Weights of a small mixture-of-experts language model, trained from scratch on English Wikipedia.
Size: vocabulary 38837, 196M parameters.
Below are experts of layer 3 (counted from 0) of a mixture-of-experts language model. Rows are named router (the router's row for the expert), up (a neuron's input weights, with its number), down (a neuron's output weights, with its number) and show model dimensions 128-255. Each number is 128 + 24 x the weight over its row's rms, rounded and kept within 0 to 255. Numbers have three digits each.
Before each expert's rows: "comes after" lists some tokens at least twice as common just before its tokens as in all text; "mostly gets" lists some tokens that are sent to it at least half of the time. This comes from a sample of Wikipedia text that the model never trained on. Tokens count by the router's weight.

# expert 6
comes after: "|", ",", "1", "T", "V", "S"
mostly gets: ",", "be ", "Win ", "Tom ", "DF ", "Me "
router:087157093117149101156111146109115149135136151143125095094110138133104133122169151130130137140112128108119116134185163165125113118133175139122166171134167137082156129119123137145106134162088091128116158132087129115111114104148097119133128090119109155119143113118153093103137119117114093167100083164133158161148123144132118115131155128080141110091158135097138152091118116143157097103128
up0:104094131101130122131154141110120112170136175129120131117126158130117122108120139118108111135147109092106103134130150114178116133089131132093100111109132130132126174104119137110158084122068109155078143128147062176155118136148107097150082102098133134123140118079087091075094191131115127154121123088128126205151106150128153136108089126145130136086147158131163100129123143144137188126153
down0:150125065105130161138129155132101094143153078148164064131122101129101121131123146155183076105138115167146115115123112111138111145149142135136169131110138167129171099108113112133107120114172107129166109118132156084125101120131140141107113110155107127161138146109102122106121134149109108169110140164107120116139096128164093130100127113142134150119133090110139093134158120154126144108140
up1:116128157136109132137140149110108124124201146139117163166141137110141133159089106142167102170141106095169145096133152096154122145154116122156103121165110105092142124130101099159140142100156134101142148106139122159141109155158120185143130170151103143109123128159143137126131129138144150081111150135145158098122146159100147177113105154156101120120137126146088093132166112124087117090112
down1:163124092096151113145151179138094101126110144132149137180080133111121133147088161131107112097129105164122138118145117123108120108076153154143155113132122158126151109169110099171131158179123136099120171105136140104136133146173098164130120127107134147119145124192117138133127134142069109158154152107107081152139163173157158128107160107145108181133143095144117125140152097114125098123137
up2:131101108169116162134153069128164134113126114137130137125130107166107157099142153137198115131100108122124104108068098108133140096094127126183111076132125126115134063129149147116129154106130129122096132114153134128157138139089137119113125074089153143139084144169159151086137123123133108139138099128114156139089127172117150129129116109140084111127101156141148126153117159144122146110115
down2:126135142131082129111118131106150125084116145120162149119111072102143116117170165156095150105101143143140119108142116200145099092144118117139148121141133144118134130132121135108112108159102128119139142127118125133132046173107099162079138116144115076122131119108129121156088145124187124171117119105112151139113200111112144089128132106135086128103128156107119166097166118117123103104132

# expert 13
comes after: "was ", "were ", "to ", "is ", "be ", "and "
mostly gets: "used ", "played ", "released ", "began ", "published ", "found "
router:115114139140126172094138147153099132122149151171105113142105130162173164123156123176108146130123130125165142137124110117141112125169117143107096115119134087162106143129142117177100127138118152119125096136132141151160118117146119168127144151156078147139124095150123149146096140130171120137132138156155102132127088102148164127122171095149149175122139141150130097151113150112160113091151
up0:147142098149132084164108122111094140153098132151169137130116128083128096159103117103118084116161069157125118143149143113126116120108120181147124146111153100133118124121090127112109101107132150116125118149124124071160135091131109112142140130107128098144133145122107109089151139138134167101119137076131157123105147142062127138088149142136163142159124155098125111116135122107109163115155
down0:146066163132173117135125161129153112133113135121157118152115140102169114128127090164114096076196059133079098155122106122172155137103177203111109141166155119132129174092118175123129157111143117139121124114116116108121106100085161105116153170129117137137183169147125145132128175149170115143141108145088143113151145112159103136092120164128157147137140116113124123117116110144081183115128
up1:117145094153161144139147119145148100109123102106140128088142097113098118121094122148141123106119084110095088135125164159090136091125106099137120148178147126153210126106133138068115190130130151114152161132152131136138088123134127099154143122129155121125139114134128102147106130147092130149122076098129125147129128150094157167089126134147120109086145156094124130099136128126112140127125
down1:117126106151128079173149109109156145089147114099169154091130161093125138132135089140121095122139141124119152111103176140082157129145152143134122094162114121101154101088092093101132146157108133129162125092112090138135116175098120131149123159122164155122101137059139170168141102075079118115103119165153126139109105123126132103184131079136119116130196131140143075118124125146145139109169
up2:141111126152095137165169095122105118150147125068140078146128127077137145130124159099147142107159125197127170147124128115110144101127135131177151140131146163100119130103102116144105145098118204136152132133148087114139110170142145114125129118104102098124110141132143112154104134149121104124147088130090126160087124131120148114095102128149125116130128101144101135156131085130139120100099
down2:162094146139137134172116169155176151183090110133142116134138128132157113114161084167127133142118133112098158144112145110103141148110079156070143155137159112132158139139097125123114108108126117106130108116090159068156107137145134139108163108134134138108151139069123140122122108145145137119106134122155164176188124133137140109130106124143113131130108122143190134148128125123126081108120

# expert 10
comes after: "==", "===", "\n", " ", "====", "part "
mostly gets: "outside ", "behind ", "Pos ", "EF", "Beth", "throughout "
router:158140124099148142131125094155133118142128138165113103184128106175108133092123109111111139138145107105122143130146132155137135159153140162076127082119117161170100152098128101135095143098155150142121157114106126122106149126107137151128125119161139081086165116130110139168105101107141142156109110096170129122135105128123135176132089103152154160116138170135122171126149142111144105152145
up0:079141094160092138113090083163112122185073113104175105158159132109146114132089098121133085099129120161121084103104145149131146118140114139129057126142157092133141135125098176100108125122069130138093104127133138131133132084083101109107130136145109126115130145113102145132152128212102154157136145129168138106092113130131143139106135160150138140103122114103162102095109111111115131108123
down0:119108116107106095175154149112114104131129145138126134138164169097154108129147140148091123177128119109111094149140142123127114130075166117162162171132147114153148110115097128136153119129112146182117125120101136119103181131155135185103104102102097152117156132132169106130126125176103121163124100099105110101121138107138139125160109125122137117123086115085142127147135114104119116138140
up1:100129123141135121087105117172119136153136104081140172117122086091138104143125119131109123160128126133118159112125115144130098125061108165151128156127159133093156102114125151119120112124107129136114128125127085126112116094162081131158107102124160180109109167135181082145085111174125110134136143113148131154114115108101118126120161155133126110139085131150192135120135141140087117108115
down1:157093143166149200127162135134187123158128153071113109078166143176141148077139133122142092135162114126128110135132119111122172155153095148133148152091159134114131116157127127145124163127116138175145112124151133139053152099107105119081142143136123134126124125116092084141139105125131168089140094101119165112087108123155150125110145128131109136104128147133138117137109148137123112120117
up2:124112156137108132112082159139130144143156131169129116171151101168149137112156132121156136122133126134123144154112167197167115120169127140133122128123134126154116142150122131156157095108149087113130098136117123083138147101162145131141135097146116133140109071151127133144097168117135117123145162143151125152104086139105118146155101150129122147156157143114135125125132145137111113124132
down2:100144114130113105153143140092064134120143173118105170116161165118114177098138082147148108159111151144123110127118121116115136169113100146167158179130122168134134144127140102144137138161118129155086142116103122141135168127139125143162120120176139124137126143141135111089152147079144161148124138156121138128132144115144144114157160134136138103148114063081085162132147097164087175078114

# expert 4
comes after: "the ", "of ", "in ", "'", "The ", "on "
mostly gets: "his ", "their ", "its ", "this ", "her ", "these "
router:126107143125135125105114078134160127149142158100152111149103112163093124094119143129136140119153129135161139148084144100114143104174134141125131117155156102178116163082156164132143122149146129134099129198175138150133147132113120122173111125168151098148139093188112160157148169122091138124113124133113116143150163153119084152136118120162118117128095147128111134141077133116151134159154
up0:123165121138117155107136052127146122126115146172117109110154122150149106153130157141150098114065127135116170159111106106133124143108108109132120155165140153140085069077153136105121146144091119116130108051118106165144132143115157122149097094106116122078146152168142118117113122119127114145115096109115094086140154113141133108111144132132147151113087141112143163122130089089113152114127
down0:120105117123135180099090126115060129111126119119171155158079113138107105172101160154141125065103131124125143078138105166114108193132124097137128137122069161137150075087120076083131111126161128094139103119106103146155133133104165127106164143141128150129146163078124120143169125147051103126157147142142131132188159118132153132135151157166109151099118113107095085118105128126124133109116
up1:086158140103148090153160161126116087113119111115164137149124112137123149146132104133120091136068115131142140128130132134112141132105104115165099116126140121155114136095097149167105138088090134137122118054078121102154103128148135061167115136153130147108075142123125160142128102165124150127150136156116133161093089159129139114122128161139130082130121102120140132124129091149129156098141
down1:111112121156127119106137150144135156088136099129104110138115126106097062145099137117138124141154106130142093126076184076122129110103163157133157158127109124144120138087147118118131164133088120123123097134169136132115128111145142101078115106117145142175176125118147108139077124136138134111124148097083114112112092154138126131081145191116118097147107069096136115121153117133126176123164
up2:144126130123139131185157057164125115146108089088123132134125155140077158105128122148130152154107078134168159093134135172091090123133130146139145110156129124120185119142108102110082178131160141127094138134074108120122115165120154146114107119115153128119115090094083159126161146095113088166126151103116126154147109151137120150116123094134129158128177142126113081105129119132064126152159
down2:106113115102129163108138112138100105130104101175158146114163074086121099130120105147158100105148077060150138155160128085155127138152112143102132141101121140156128082119122059112154114104121130118113092106151150158154120085093152132117121118159101143143173177111105111103113107141127138129148129129115099145099135115132138142133172089105120107146136147141108091120092133107126133106146

# expert 17
comes after: "'", "=", "the ", "of ", "a ", "-"
mostly gets: "South ", "same ", "North ", "former ", "West ", "East "
router:113104113105152136080158105100107157137134137122130109138147148137154080127144122123146096147155118097165128139140149102110136095111125161111112135115108170156145147123154122129130138152137082154089099159154122143135102137130159128116150127149160102124157092153115140155112156135069098110170105116097162164158146103124120124141145118129124157142136132105154135146120148145102148101078
up0:156141124136117126118115133161166128135185121128081201138122096083116125100081119138123134121136111102123126137134093094146167140136108118117136156119120092127120109147150110173125133123134102125168135169133147153119097157093111168107118104125125114121118117099075145146116160128154113125104151157191114116136152094139127151117130099153165147088096097128117132105107126149114136136132
down0:131177133117147083180127095116146155096130125108083131060138114164147121112122138106084138147135154103169086118125139145115122105139127115145097084102076157095129131139113124163112132148114114117138152129143149136145118152094135129155137098131150141157114087159115135157135123095096107122089184162131146146139134169158144164108151122132095156137086158154145152124096104171108124146113
up1:147123130126117103127127133144167147123112189144129112148161151093121145148116123137146118141121127113136124124124156154138138118140108145178115170114158114110133089095134175121144143099100131135118125123141146149129152144117120102149124102120174113149123148139147144110127147145148128117128100134142110128106139137133102134109168102138158087105107155156169159100143145106119152080121
down1:126151110171150138156126114128115129167142158161091161148139155136097178166116129104131143166147135121136092136121099126167168089157085118100165102135090148109099091109115082129137155117106094128134113138119104140172171135136133148124099086114135119148136123076138125163106099092086132110100123121157093120109149115130118106139146138125134096137113138139086121179128145115159109118143
up2:094155152108105167120140150131149129101116125114096148146110118089097071124097113106133156125158142122138142131112170141131104093138138142119106109124124148145073107113097117114123113104114171096156167159181123184165127123133120132116152171146124103113114143070117124083113165167136116124137120156160109130157096152117166133082146110085122134134142138142136147100181154136131115167138
down2:133110159139155117105110086085098114095100128108130130084169124106103098117136081115142138153126140124138091132124102125099165134127152141110133093117106126147118105156063123139077138107132155139163136127123169138143135119125132131160095136116078092126092158136092101093069128107132121132144132166120109119096127124087132120131087130096123184166107122152096182116090140133166143112098

# expert 22
comes after: "==", "\n\n", "===", "== ", ":", "and "
mostly gets: "also", "television ", "However", "player ", "players ", "History"
router:127090161093138119112100154154118147092125095124166107130095152122139143138093129103142142119167144101102117107123166163161109130150130126178131072133115109158122126103101099117142098114147112132096126141120122123138175080096134150128132131087146099134123148119084154109073093130133129149137126117158148092109113137138088117142118107136097173110142133148160104144140133122159127127157
up0:123136120129150153127100113121102077148095179177139099113095141115169154098089119116134104181096152153115112133159120128145119129147103085124161125165072118116154092129116175142127136121113148135133147154121113127135157165133151167093147114160103114140150132147186082199118088170137128128100105117125146132146085143118120129082143148112142143118110106152139148114163120096157168108123
down0:137173127090106138171099156165089170076135107162100142139129121111141107141124201107120141152157124118124128164138153133131126105106141108119134080126140101110095088112151125143108110116139161134135097096121149089135125152164090123145115138150107112121103121120089127123142135103130130166113107082167119135122110146178124142124105140103138132161094153182135125132156122158127166127127
up1:145146119128173177117133105070163111130098101149125190166161157170148098138098143132091098162138088108159092135089129135103151126139161159159118109139109147099151091109136141110157106106129129135138156122109155125128147134094106132158086142162147157134139160110112154157147080085118095113120104131120143108124172120131145157116128107139126146139123134153115147152133117155133121113135
down1:133143104140131139141104133098125111087139128153083110098165113148174133139127157138143146150150147102122123103117124101132139137177118100137131142106147114149112144143119137139096126086115170100117114118133148165088128124149126154158136123131126162103082162127121091101141133106137153092142082129127123143119103091138170125114117095148135125100106148089110167103141137084156107126147
up2:100184109129144127148124142100152127101130117180112100147125073157122132137133125135144160158066075100115143143055113117115142134171092082134165128090102096155121130152140111147134109107074122117178116127142120130136114107165129090142105094164116092087099103060123151145130140120151158135153153097106093132101106167137156129131133147143119125112106125139157120110119180111075129149109
down2:105145090189111122179119178134172137117162127184145109137101120130086166152139128101118107133102109115137142088086117125161132156108151069124182113156136072103091115136134142119107108105112152101141124152159147074157094095143103137119137106153145144101128112087126130104142114131134126122152148057099130116130084118141130112100163144139143129124100131142135145120120156099113121135169

# expert 19
comes after: "| ", " ", "; ", ": ", "Born", "— "
mostly gets: "—; ", "|", "When ", "Phylum", "Won ", "Chevrolet "
router:096169129162141145109112096117106080076130148157097135108093137132117109130133093110121106112096156119168128126149121100088091176132142169169114153155130158103168147107143143142152118108100162126110141142147105130087080129090141146133129133107136128140113089121128107096142104125079146166096101113098126149138122138128122116123137104104095156155156151129103134129166098136116150153157
up0:104163125149161123121128132146127122097133154135109139143154132137119106192114135147126121142125150115144155123113157121165139170131118072106091148130148140133117104086130096123144120133122178126197121124103158091145124133148134146133154124140129123122121141148132141128115107117103136151160148137140110064090174149106131128090124119134127145133163119132106106121172180097170146132122
down0:119111143139148106122117132125121160115143109152116180130093124100137123179129093134132148110128100125145145105144084123146131139114187090161166145122152098132104150127141127114153161122143160138133208129155098131137114155129125159128094093129120050158141103129135118121116095109103093120146096173110133158141135095088144079122184116151092142113112134128093120094136136123151108145134
up1:140108160158134123124175108113120141125115115138058081156150088118142103114128142119068180158114115135159133167142134102138104121122122102135106106173110121133117079159169141129132141099115105144149123109148131096123119110136144148154132103140185091113124122166141116108130117108129094123186137110167171149114085139139157145094151136172158107132136161107133130119117134161140147162081
down1:097110119122140149139127135118194126141063093139138164141166142119128124102120133166081070110105103115109133119093124102125157071102152154107156111142112140138101145121118147116126149109141116117150120106134167145050102176124106136145115120116126139138168158103128112125096152169124162131169155107120116099106096153146162143159168108120141111113151136132116107127168132124135109140123
up2:153157111119134090157129129185154160150144146118109142078115114098110133148129113098131133086167167146111152155114153134132097162059163142107127120168129173112108117140128092137161147126165097159125089149117094141152147105124105165165149138153116142150171132111151112146158150114164137128147108143124124139166153140149105142059114170105103123152079119106131149117148050085151098104115
down2:127131148145139132124138097098122121152146190078117166136174121105148145120165139181187157161083114100164098090123113108095114114124152135110140118114129076140148155097140118109104139128106123106127111138142122169114132124130154108126111147137135138133138114154120134126113125094141119100132127098143149147103121108120167140139104147136114133120135139169137104094114140089151123114105

# expert 11
comes after: "(", "0 ", "in ", ", ", "| ", "–"
mostly gets: "201", "200", "199", "202", "198", "197"
router:132099121154095115159153102145133138104170140151130141085089102098148104135152099133162130130139111113109145103163147087093139129101134114179162149141133137159108111104167130154114128128121139112129162160127150125092114135122137069137132165161129174137108145154146110092089111123099119164092115117099146106136144155146134167092085161138144144156103151170119126147141149171121132116158
up0:192109134147146151076153113116139133135145113173122116155142116144166113158146112112079151135158111115133122110126084143100131105124103109110127072109124106142208084137118105095138160137145170140128093121171145116129106152104117132124145081149135073139130085113139110160135111105153135107138138135116152193121157114133116147133138134121131107107138118087119145157150111119135164116125
down0:130131116177149110126111139110138123105128147112122128143090115145145137146109145102130166154158135132132166161163117135150153089125142109158165151129137130149139111143102149112125058130124136133097093119130116110117164135143098092130151126144113116115148099134107068155167154153075120091158166132112104086153133135099129114091139174127156073103139152107153079155131144175116115153092
up1:105116120101166147130146109159156115133114090109078132113114132113103139131146148119111180133095124142099141100114109159099110121107086112139115104160097140056194189145119138133144121093136103139108131129147100100102117107079135121172157118140128159112133131065170129119139142049112151145144120137128124173156092126119144149131125134118128115154131151176167139166098129148127144141136
down1:087214139148114104119105108156109110084136148140129142141164108114116140106108131089154110152124123127091122136157117097144131180147156117124106103158127106139101117103130128162124179102157118126141159132144203130120112140107125123148154153129156166111127145112148135076148110150168137106090153097131163085121109185106130107112134144132144132124161141127123127161102176142108130150102
up2:149147152127157119107138124120132128132118146103096096120124102100142106120148126129107155108151133124134139125117132122103144103144097091107121149135138099121112118154114132126104147132140081114108103164128074093135103127131098095158119138100179120097165116144138108116115082153175134109124134098148164169143091161092117107104144155146143090155124160163127077130112086116115098134114
down2:090144127111122163115144131130122106124143149079113126158139176107099096109079115116123121157126131155134111120115135107117089112146127130142152082077099111101085118138143123143157127127107148146144129156119122146085115134146100166164120155130155120164132101178107127143215133135118123138101092139115111118134112109134152147123116123124152098173155122098093128142139156132116113147144

# expert 14
comes after: "to ", "and ", "such ", "he ", "also ", "-"
mostly gets: "including ", "like ", "make ", "include ", "used ", "played "
router:088110155160150169140102166154116133115135139153116121152114138159167140103119104131129141145080140133161146117116105149158167124169098133121091129114114090173119158163119140186094120124134148099148146144123149116124131145136111150170137133155104162134131114129147123142089128110130115141115137154120093136138094099127177128137162097148141179135152145167142115163104130091113091143135
up0:141145149127143129120090079165151154094156102127134129089141139132118145114140185141111143113113162095081139163089135150109098113122126157109136138134131119128114123073135101127113071147128109169102135083103147122149139094115147105137111079077153139082139114152041109114124134116138106126136157130142126094117114127092120090153107118122153085131134142120139096150126138077143148098112
down0:140129090138109160124143141122092112151174130111134146122120151138149121151116069141137178144134081117148136122153126112131113123127115151123120133087107103116102125064110098096163125149141119132088112112152072146117105129099141147112142128148105125107178099156121164165145129089112139099119094115139127150172101144145171131112150127145100133127107129137144073126121123146122133127146
up1:126139112142111166097155154169118116157153148136104137157114110113131128153134152143112156137127169142131120096137164099136164084133151118108125137114132127133137102143130154136143113102077111137141125140178071163192137093110141117141149145106132088143098109172139111153111096140116131084147107127109130159122113118124144147116120159137122139148126101136147107153135084115127116135167
down1:118121157117151089147165103132141145125060147162144106135106139090109131118147138148126121107147117129153106149116140096106155126164108163112097103142135152179164129099134151160105121090139171129152131161129128114051128118118124110091139176167153120114093171134119145120154126155119146135134110159072141151144114133107149164103129161135093077129133130139129140127146131136124103131116
up2:119134140133127141147141117133105171161127180097135149129142163106150118163086180098101100131123104138092135163099148094145132151127102139094109147159119087118125087122151156143108086096119130069127110115154115129112115143118149116137165143125115102127173152204122138144132098152085121133109151156149095133133131091105127178112145151075102119117147161157122098135135135135091121090106
down2:128149183131120139116158110140134114139106113102150160091095123094103146118166160129108148108151149109165089154091133161149102142141115091140129107115108175121131142159114166120134159114137148138189191107139126089156179123146070112153157099100146173131105095119143115183135117165128118124161193100130124134159130130130115110140130126095151136112161156118120135148098108113150092125152

# expert 7
comes after: ", ", "and ", "from ", ") ", "out ", "\" "
mostly gets: "from ", "and ", "& ", "but ", "during ", "until "
router:176148113119116078100100144115117106125103104120112165162131134142162112133104095122167105128123096095150144122124106091119157133150106079124131116141105161149125132133126154128129156145155089108172099115110155094042106198096147120118121160172114137104145119138110146109134126134116097155105127074146144107121135073114127158143068153121112123164155120097147170119148108122112147137088
up0:140111156092109212131107109126170155111114133122090133131133153139115092115120171131086152128084171145098095113126155153142138160094141110133090124125100141176131125103095137139150140105096162170108092115158121139145139101154150130145146107117118133165114118171119098128127142087130148113131113124104118143174110135150136125126125110117139113140154128119117118158165161134144156132168
down0:118126117130118123145137122158093107117146135108164157148137091176077133111150124139105129105111116113128106072140125169118149128118126073116132115125173114131127137140216106138112123184151150105103127130101152147113166149114135142158183130180125129119150129147106145143167151101121128095103143164125090154066099102147183094116146104149094149152163156062123077193145137146137140099114
up1:129121169161144145130163148107096132123125115158149154099126123094129128154131142151118152164140109125174164097094143140110120156097161105144113086145117101110117140127140113122121113108137103137132119111152146121174164123120112177154079107143130170117089141129153100129114107115144117139105120105122097127130157116142109119120144111126137152114126115132121125159127105114117096131135
down1:106145152135104098134085125174147121094137126100115194137175153146150168106134157118195119135139148156117107118122127099145106104104105140096122158115117109128150143061159152176110127070111161081125134113123121096114142149115114145140131134086139101145126123156133100148090110147160092053083129117104114137141134128087127083108091126110133146086161119130079134120141141119108107130130
up2:147148138165097115110131118170107150140097137126119102135149139131137143100167116108159128103089122155078121148129118169147100183105088133095135121156149126165115108129136107055099110138121148082118109121096131137158152106139042128186102095118114149152125145194099161100071136112129120125125149119159138151140093142172092123124167134110131117130138176127133070158147115143165158123171
down2:124113128114121098147133119148152117139151120122127148133146137131122142123166142133166118068136105067130111105110112128132129129132139119157157158145143115118114129126129117116121112130125120144126078130146147157073157115119138115139133192173172151117112139096141139119114102114132102107119152134125112123136152137158109152174184104092128115177165154150134113105169128136166150125133

# expert 9
comes after: "a ", "an ", "the ", "A ", "(", "′"
mostly gets: "sub", "Sub", "pro", "Pro", "con", "com"
router:090127149161117130178168087141149150162104144142135096112123126129108142150113132118090115099127102135096167143182120076133110116148143130096131189145139142089171111143138093080130155141117099127115144087099137133129134131171149167131170129124159129122161148093148126153118132133153121115159124125118153128115132172080133105094110144157142096122168127101111124122123125189148144129142
up0:114156153132125118142184095114083127103121163126166149103154138137091134130134119112168133143154139136122112136109193121128135154114114114131130081102119122101123135110086142168082136109122122135135102130127099140165119163141090134163114127143110120111101132146137130125158093143077146141132117102150181169141151121135126120093116117111121114115091139095110136110154154119148124100108
down0:084108137165140165127073126121148078095133120168145125127123160096175152097147167145151146172203109122122146120099193166095138140128079125171161119115124133149111131112159158149058098100139132140107128137140072110112112126105129091106152129121130140150141127073133129138101157132095104102143127129140135102161134082135123151174125127102131144140127147112154159127123185105117098155158
up1:143134179125169172125143109116154159126105098132134106117134157145133103097093154154139154122123171118138145160154113164171113143144123136104130120116097125150136166140099123088165097138127109145195103121128073121118144117123140112151118146083101097070118116121096186148093152122094106174134117114130138087152063159140139161094123131166136145128097104136152143089143126116129159147093
down1:128114135105122099083100144134126117149108190108104107148133086161109173123107165136194104148102102142150125139134133162098109113149178125138140185134103140101096128095160083137070112097120163138158168125132118104105124134141136144072131093091110130101130129153141122110156099086142141109106160109139119103115080086142106130110112121112102136117140132149105104118147113127133102099137
up2:184123160118159171142160120108139118128112139144091124096110158138088087148148108146142119085130097101126122147143122108091093112162111084110148148127136128152101131098147116163145136104133099135118140128129120150127130122134090068146145112066133118118142093138137151092120116149133152135090145130179168169109130102151174158130160100101186082117108135091181095116116122125088144133135
down2:158162146115128141103114104080107171141115127108115135131105149128117120079133098104128124111156113158124113140095128121132075113144121106065126132133126144117153111188153106125152141136167137164112126102111165086101113163120125126154115130164111120128146104114118104136119127129118143147118117087119088163149117190130157176150112110135091154164141115131138162086117096131143137145137

# expert 5
comes after: ".", "\n", "\n\n", "U", "there ", "0"
mostly gets: ".", ").", ".\"", "\".", "will ", "== "
router:091194092174088097166120118165112126131114115159113087119166161118140167094119157130132078158123144130134100142143106125137125114138131147104157143089077086148111097151116101147116110148133104120122094095156107111098126138139170145141089095128095101145121129127092130149117156114137159145098117147103096128135120163115101133135148133115113091141160104157151129130133166107123136135113
up0:100157142100119152136101120154089130113129106122108129133121140113115151163152074151116079141117137149138121133163123137155180164126095104147140158134140115147123151139126136147131117057111133108139164179122142147118162134107117122102171102130154129152125118125124087091141099122164136145122141132140135129115153122121131113102130145161131156120131120156138117116153159127136141102153
down0:126094111102146165155109131107143157061135122120146161136131134117105124181089156111152131113166129131113171126133145127107145077135146148088135131124156160143133140124141119123149139144105111144143168147140171103059183150127141122133099127096131148094123098095115081153133169169140153087127147109142093158066116136132129118166146114169147152120116150136151134167108144101153169108160
up1:149139155133118170103173087107138138119143121151128146123122181118124143109133135124093106111137161129130081099088100143141080123164074097093098153146126108117152114147113154127142153107101150149091115136173091168118103111132122125130147093099157132168109138078133107163133152142128150098114121148115144119146130132151136099119135149144091120133122131118143111151151149136153114110156
down1:074137063072112150157133117145124125097119138089135109166130122148103151134117113118107144122148115133113105132080103171092119140120149148146121086120110134135134075093112125103134166160147101178141118102173126134078157097113131170141117073114105115149149127138147131151098156141126151139175140147141131141146122129149083113162134117096162119169117113136138141170142094161177107100119
up2:142115109084115155106156125159150147112120113090147121133114133141143149116094186133107123108094104105113130137092158100112153097152130081135137137128152149141108124132110109147137131125124118139112132133133104114120167126153158085115138108144112150144156159153141115104140133097097117140118138090118122143150125114145116146125084128135112126130121129146112146108143130123135099109141
down2:153165125104128137098107118133141138055120143156168146135138137139156154129161134126124146151163089164107092123134128158125143121166110133129118143095094162105101125099140145115189139154106101149159090150152135147088114124045120136127122115117142163109110104161137092136102146114148105135125099103174119138117117183121146122095149136139094114151102107142146149158119135155142127135125